{
  "num_hidden_layers": 12,
  "hidden_size": 128,
  "n_experts": 16,
  "experts_per_token": 1,
  "d_expert": 512,
  "d_shared_expert": 0,
  "hidden_act": "tanh_gelu",
  "moe_layers": [1, 2, 3, 4, 5, 6, 7, 8, 9, 10, 11],
  "router_score": "softmax",
  "normalize_top_k": false,
  "routed_scale": 4.0,
  "balance_loss": 0.0038,
  "balance_bias": false,
  "router_z_loss": 0.001,
  "router_noise": 0.3,
  "init_std_router": 0.0291,
  "lr_router": 0.00112,
  "num_attention_heads": 2,
  "num_key_value_heads": 2,
  "head_dim": 64,
  "vocab_size": 4096,
  "norm": "layernorm",
  "norm_place": "pre",
  "norm_eps": 1e-05,
  "positions": "learned",
  "qk_norm": false,
  "attn_scale": 0.125,
  "tie_word_embeddings": true,
  "parallel_block": false,
  "init": "normal",
  "init_std_qkv": 0.0174,
  "init_std_o": 0.00355,
  "init_std_up": 0.0174,
  "init_std_down": 0.00355,
  "optimizer": "soap_variant",
  "learning_rate": 0.00795,
  "lr_mult_qkv": 0.7,
  "beta1": 0.95,
  "beta2": 0.95,
  "lr_head": 0.0128,
  "max_grad_norm": 1.0,
  "warmup_steps": 200,
  "schedule": "wsd",
  "decay_fraction": 1.0,
  "decay_shape": "linear",
  "final_lr_fraction": 0.05,
  "batch_tokens": 131072,
  "max_seq_len": 512,
  "doc_mask": true,
  "train_tokens": 691600000,
  "max_steps": 5277,
  "dataset": "wikipedia_en"
}
Below are experts of layer 2 (counted from 0) of a mixture-of-experts language model. Rows are named router (the router's row for the expert), up (a neuron's input weights, with its number) and show model dimensions 0-127. Each number is 128 + 24 x the weight over its row's rms, rounded and kept within 0 to 255.
After each expert's rows: a language model's description of what the expert responds to. This comes from a sample of Wikipedia text that the model never trained on.

# expert 0
router [ 95 154 122 157 116 107 107 123 104  89 116 116 122 104 105 155  96  92 135 122  95 115 105 168 162 109 164 110 107 117 134 120 127 136 146 104 104 147  90 108 128 135 151 128 136 127 131 153 119 125 118 103 150 116 125 137 132  96 131 174 128 129 175 124 157 152 117 185 117 151  97 129 123 140 165 125 150 117 142 146 106 144 124 107  90 137 100  47  89 116 135 151 158  97 143 129  90 139 181 126 155 155 137 108  99  90 121 141 116 175 123 175 116 142 152 132 119 117 100 120  86 151 168 105 117 136 133 103]
up1 [114 117 124 161 129 142 121 123 137 117 134  75 128 133 150 124 142 110 117 169  90 153 113  94 120 120 122 162 133 134 103  88 118 145 168 123 105 152  99 103 102 134 140 166 147 120  92 106 130 125  90 137 128  97 126 154 133 108 148 107 143 125 138 123 136 118 132 119 143 116 147 140 114 150 156  96  80  73 131 109 125 123 119 118 165 167 180 154 120 110 119 154 142 132 122 124  95 145 168 120 150 126 154 107 109 121 101 154  85 157 160 174 180 109 180 173 147 138 124 149  83 130 138 105 139  86 155  86]
What it handles: First capital-letter piece of proper names, often after the, of or in, such as Rh(ode), V(estina), H(angzhou), M(iranda).

# expert 5
router [172 166 128 144 154 115 117 121 153 143 127 116 144 126 190 150 108 144  88 132  95 162 139 111 122 157  94  92 128 123 145 142 140 123 135 123 149 131  89  94 130 101 121 130 127 114 137 106 132 111 114 134 147 128 114 112 141 114 136 156 124 114 136 122 130  58 108  96 148 103 133 137 148 127 106 131  99 108  80 134 128 151 125 125 126  99 109 168 139 119 163  79 124 114 187 168 188 130 114 103 117 133 140 115 229 144 151 124 111 103 131 112 135 133 120 115 125 116 145 161 185 115 121 120 128 124 130 130]
up1 [158 146 175 128 141 138 124 150 133  79 142  74 127  98 147  79  77 154 114 144 147 117 173 127 131 112  96 113 171 144 119 111 135 113 152 133 103 147 158 151 112 119 102 108 138  58 131 119 153 130 155 131 124 119 118 123 124 121 150  88 105 124 167 114 137 163  75 126 152 154 103 140 127 143 134 159  98 159  90 151 122 131  95 162 129 152 148  96 134  92 142 106 139 142  89 156 167 107 121 136 130 104 165 137 130 114 126 121 140 123 127 128 120 116 132 120 122 158 161  77 110 122 128 123 184 134 158 127]
What it handles: Periods, closing parentheses and quotes, line breaks, row-ending pipes and == heading markers that end sentences, table rows or sections.

# expert 4
router [107 151 127 144 120 100 109 129 101  93 121 127 122  97 108 143  89  94 131 115 111 121 102 162 164 107 182 108 111 114 131 116 137 149 135  99 106 138  88 107 130 123 148 130 135 153 113 149 130 128 129  93 156 113 128 140 144 112 140 183 130 125 171 136 154 156 124 181 121 149  92 129 123 130 168 127 151 124 125 136 105 138 113 118  92 139 104  56  86 118 138 148 145  98 144 127  88 156 189 122 151 157 143 105 105 102 131 145 101 176 129 164 122 147 152 124 124 109  97 121  86 156 177 111 115 148 133 105]
up1 [122 132 109 130 113  84  87 195 118 129 117 120 111 135 116 145 139 123 132 103  86 135 110 109 128 159 157 134 131 121 130 129  98 143 135 121 151 102  57 143 142 158 156 144 124 150  62 162 113 111 147 153 127  92 119 159 129 111 135 142 155 146 112 179  73 161 113 173 101 157 120 101 148 150 124 149 137 111 122 124 165  94 159 134 107 121 124 131 133 109 156 114 114  86 139 150 105 133 136 121 152 142 137 130 142 106 152 119  89 127 162 165 130 128 142 101  92 108 107 140 153 154  95 112 116 151 158  91]
What it handles: Mid-word pieces inside abbreviations, codes and decimals, mostly in album and song tables, such as U.S., OTL, CIKM, 59.60.

# expert 1
router [104 150 137 143 120 110 109 129 113  92 124 122 126 110  93 161  76  98 130 105 117 104  98 166 166 109 181  97 105 112 137 113 140 135 133 100 106 141  78 126 115 133 173 123 121 150 125 160 133 132 132  98 148 103 131 145 136 100 141 177 131 113 169 129 151 153 127 167 125 152 104 119 139 135 170 124 152 115 123 126 107 126 113 105  93 145 112  50  93 112 130 141 149 103 145 127  93 157 178 130 148 154 139 120 107 101 127 136 105 167 136 166 124 143 161 130 125 117 103 130  80 141 157  96 101 153 145 102]
up1 [116 149 113 113 115 141 139 118 115 122 120  81 140  91 136 143 168 129  74 146 126 114 137 117 113 126 116 133  82  99 133 107 129 136  89 162 112 150  32 147 130 150 107 162 124 175 130 109 144 121 139 143 115 149 141 137 131 116 100 127 164  84 119  89 154 109 121  84 156 127 120 142 114 147 146 173 147 145 115 113 108 101 154 115 161 171 135 141 104 131 109 118 130 159 145 153 127 142 160 124 119 110 178 116 161  83 128 131 134 179 114 138 163 151 155 123 167 119 115 155 114 167 138 121 130 133 107 122]
What it handles: Pipe separators and dashes in sports and results tables, such as | Goals; also capitalized name starts like La, Le, S, and the word to.

# expert 8
router [130 130 104  78  86 150 105 112 112 123 133 140  96 129 152 111 140 140 120 150  99 122 144 140 136 126 136 131 162 131 115  97 117 117  52 138 128 146 155 153 129  88 134 165 102 109  94 184 137 103  84 168 133 114 133 152 139 100 168 121 130  90 101 160 166 113 135 118  95 190  97 167 151 178 130 130 113 146 155  95 158 140 106 113  98 173 121 132 135 138 110 158 117 149  98 122 148 134 106 144 128 166 116 128 119 127 129 143 106  82 107 136 116 133 117 139  89 122 129 143 106 138 118 124 171 137 141 111]
up1 [118 145 131 117 110 141 150 109 134  89 126 171 141 166 106 100 115 118 149 134 144 148 114 122 179 107 150 153 120 143 132  85 101 132 139  40 113 142 157 171 143 146 126 116  94 163  96 157 113  92  87 128  93  95 126 110 112 109 108 156 149  99 124 114 161 141 103 131 125 172 182 128 150 149 138 134 107 143 118 183 150 135 126 154 146 154 133 118 112 123  98 118 132 114 117 134 108  82 148 143 118 139 123 129 144 124 153 104 174 115  81 146 126 135 118 121 133  77 137 107 113 147 132 144 132 152 168 135]
What it handles: First fragment of a longer lowercase word after the, a or to, such as opp(ortunity), ab(olition), dist(rusts), coll(apse), contin(uo).

# expert 7
router [104 162 126 143 115 104 106 121 100  90 126 113 126 105 104 152  96  90 150 120 105 125 105 151 161 106 174  93 101 121 139 121 143 139 134  99 103 142  99 118 129 129 148 129 118 144 116 159 124 117 131  98 158 106 134 136 140 101 135 184 140 124 156 135 151 151 112 167 124 158  98 121 132 135 172 127 147 117 127 155 108 135 124 105  81 142  98  54  93 113 137 150 157 108 137 130  92 144 184 121 162 156 144 115 101  89 131 132 106 175 135 172 127 143 157 130 125 113 102 117  79 158 166 109 111 138 137 109]
up1 [110 153 136 131 164 142 121 116 154 127 129 103 173 114 130 122 148  80  93  94 141 133 114 130 164 153 153 104 139 150 145 112  89 134 116 128 117 114 168 164  96 144 138 108 127 158  64 148  99 139 122 146 124 125 109 125 109 142 148 140 144  98 133 119 142 145  86 132 159 134 147 111 113 131 133 101 142 103  93 118  84 141 100 153  93 150 167 112 149  81 113  86 153 112 127 151 147 123  85  97 137 131 139  89 181  96 145 134 123 165 132 135 127 124 120 114 147  82 104 172 172  98 133 149 134 107 107 165]
What it handles: Opening parentheses, of, and dashes in lists and tables; also LaTeX formula brackets and Cyrillic letter pieces, as in Award (nominated), terminus of.

# expert 9
router [153 106 116 103 111 133 124 124 132 114 116 126 136 128 137 102 154 124  93 136 160 179 131 129 126 129  84 137 121 120 137 121 114 139  78 141 198 124 171  58 104 152 130 121 123 148 114  70  98 137 106 138 104 134 167 165 123 119 152 117 103 142 106 138 144 169 159  88 174 154 156 103 136 127  87  88 123 120 178 145 158 120  92 115 121 130 126 171 122 118 101 134 139 138 136 164 103 120  84 123 119 115 159  81 157 152 134 136 104 132 150 132 112 146 143 156 126 105 126 123 152 118 140 128  95 149 152 129]
up1 [118 135 151 143 140 129 140 157 103 109 145  96 152 125 138 111  94 122 125 102 131 145 113 159 150  98 113 115 104  91 127 114 156 114 126  73 156 159 130 145 111  99 120 136 104 185 116 153 118 110 138 108 171 139 120 132 112 115 142 144 122 149 105 138 131 165 106 118  83 170 159 118 111 107  95 147  87 174 113 165 118 119 100 132 172 123  81 150 136 115 139 143 104 163 138 142 212 133  99 111 120 137 144 122 148 137  97 109 191 110 108 143 128 142 120 128 168 151 103 139 120 134 105 143 118 133 103 163]
What it handles: Common function words and pronouns in biographical or narrative prose, such as was, a, as, that, he, who, which.

# expert 11
router [107 157 134 153 108 106 115 120 106 105 122 122 128 100 100 151  91  98 147 119 104 125 111 170 153 102 178 106 115 115 123 111 140 149 137 102 107 145  94 108 122 133 151 133 143 147 124 165 129 136 123 107 158 109 126 147 147 102 149 195 138 128 168 137 157 157 114 187 121 143 104 127 129 130 169 120 143 131 132 126 107 151 116 117 111 135 111  67  87 116 137 150 148 102 142 139  96 144 185 128 156 160 150 112 106  95 133 133 107 179 136 172 121 155 167 138 113 114  96 122  87 152 170 104 116 145 122 100]
up1 [137 122 157 149 142 124  88 121 129 103 120 159  98 150 141  92 116 148 123 134 140  82  97  98 143 141 134 144 123 134 168 120  80 136 108  53 124 139 133 109 132 117 125 138 131 154 149 104 112 144  97 141 101 120 110 110 139 135 131  86 112 157 131 113 149 152  96 118 169  74  87 160 155  81 120 102  87 142 158 141 167 153 149 119 139 110 143 128 145 123 126 158 162 133 125 133 115 126 167  97  92 146 119 115 114  92 140 148 191 141 124 122 103 144 139 106 100 144 131 145  96 122 127 149 116 175 111  82]
What it handles: Middle or ending pieces of words and names after a first letter or syllable, like ach in reach, ar in Hamar, ish, ight; also table checkmarks.

# expert 12
router [100 158 131 151 118  96 104 124  98  92 127 128 119 102 114 146  95  99 126 106 118 127 104 164 161 104 176 117 111 122 132 121 141 151 133 103 106 158  83 105 126 131 146 130 134 152 128 149 135 125 131 100 167 109 126 137 144 111 135 189 133 134 162 128 152 165 121 186 124 152 100 129 134 134 169 131 149 125 125 141 118 147 129 115  96 141 112  50  81 113 134 153 153 108 144 131  94 148 184 126 157 149 145 109 107  94 121 140 120 179 132 171 118 143 164 129 121 105 102 120  88 150 171 108 118 143 122 110]
up1 [134 120  98 152 147 145 134 133 119 130 166 106 112 121 119  81 114 120  74 138 159 132 111 173 147 157 120 108 116 100 157 103 123 148 140 130 133  91 142 123 117  44 143 140 160 208 103 126 134  98 111 114 143 146 126  97 150 160 133 135  88 152 143 125  87 121 130 132 106 108  77 117 119 137 157 117 159 146 112 111 116  77  80 123 123 135 130 116 147 102 117 140 112 138 127 125 151 154 135  79 164 125 134 123 143 107 107 104 117 160 117 131 132 165  90 110 106 137 152 153  93 136 153 122 161 139 143 128]
What it handles: Single letters and pieces inside foreign personal names and country codes in tennis draw tables, such as Bjö-r-n, Piot-r, K-OR.

# expert 15
router [100 149 120 149 109 103 104 132 102  83 120 121 121 103 107 162  95  85 128 111 116 137  99 159 170  99 155 109 112 122 131 118 142 138 135 111 103 150  77 106 114 131 136 133 131 147 132 154 129 129 132 101 164 115 125 139 139 107 137 198 124 124 158 129 149 159 116 182 117 149 104 121 124 132 172 131 142 119 134 131 107 140 119 111  94 137 119  56  79 118 134 143 144  96 134 138  93 148 185 129 154 150 145 110  98 100 111 140 107 173 124 169 127 154 159 131 116 120  92 137  95 156 169 105 111 142 112 110]
up1 [136 122  91 115 108 109 140 132 133 104 122 143 180  93 139 134 159 115 151 155 106 130 179 177 105 156 131 147 133 114 124 105 137 130 130  75 175 192 137 129 156 174 163 173 123 115 101 118 141 126 132 109 118 105 108 140 133 131 124 187  82  97 155 119 122  75 141 117 138 133 126 129 159 128 104 120 115 112 135 160 132 155  98 153 114 121 127 115  89 144 143 100 151 117 125 154 155 132 131 107 148 151 159 138 140 168 104  69 110 126  97 116  81 138 150 110 106 145 121 131 109 147 125 124 164 143 141 106]
What it handles: Syllable pieces inside names, mostly foreign or transliterated ones, after a capital first letter, such as ab in Islamabad, Ram, ij in Sijn, Uk.

# expert 13
router [ 99 149 128 150 110 100 109 125 101  99 120 119 128 110 105 160  83 102 126 127 103 127 102 167 172  99 162 113 109 129 140 118 138 141 138 101 107 135  88 112 122 136 162 135 132 131 123 166 138 129 133  89 155 112 122 146 137 116 143 194 129 129 167 132 162 166 117 188 119 154 104 133 135 123 173 117 136 124 131 140 113 138 118 106  95 143 114  58  82 109 129 149 144 104 137 128  96 144 178 128 156 154 138 106 112 100 125 138 121 178 120 173 123 145 169 126 118 110 105 136  86 153 154 108 111 154 134 101]
up1 [ 93 148 176 130 152 149 124 162 147 160 106 164 121 119 154 103 134 114 116 110 129 173 125 145 121 102 133 128 107 138 123 165 183 145 149  99 159 163  78 145  81 153 136 100 131 125 127 131 113 103 140 128 119  82 119 104 117 125 151 135 137 112 137  92 126 129 110 107 145 128 121 141  72 142 136 157 108 128 143 156 155 114 106 167 127 112  80 142 130  93  91 118 176 153 118 165 120 142  97 123 166 126 143 163 152 146 169 137 128 133 153 139 102 138 139 125  82 100 160 141 149  98 175 124 141 117 118  95]
What it handles: Short middle pieces of common English words, such as p in monotypic, cl in acclaim, id in liquidity; also name starts Phil, Frank.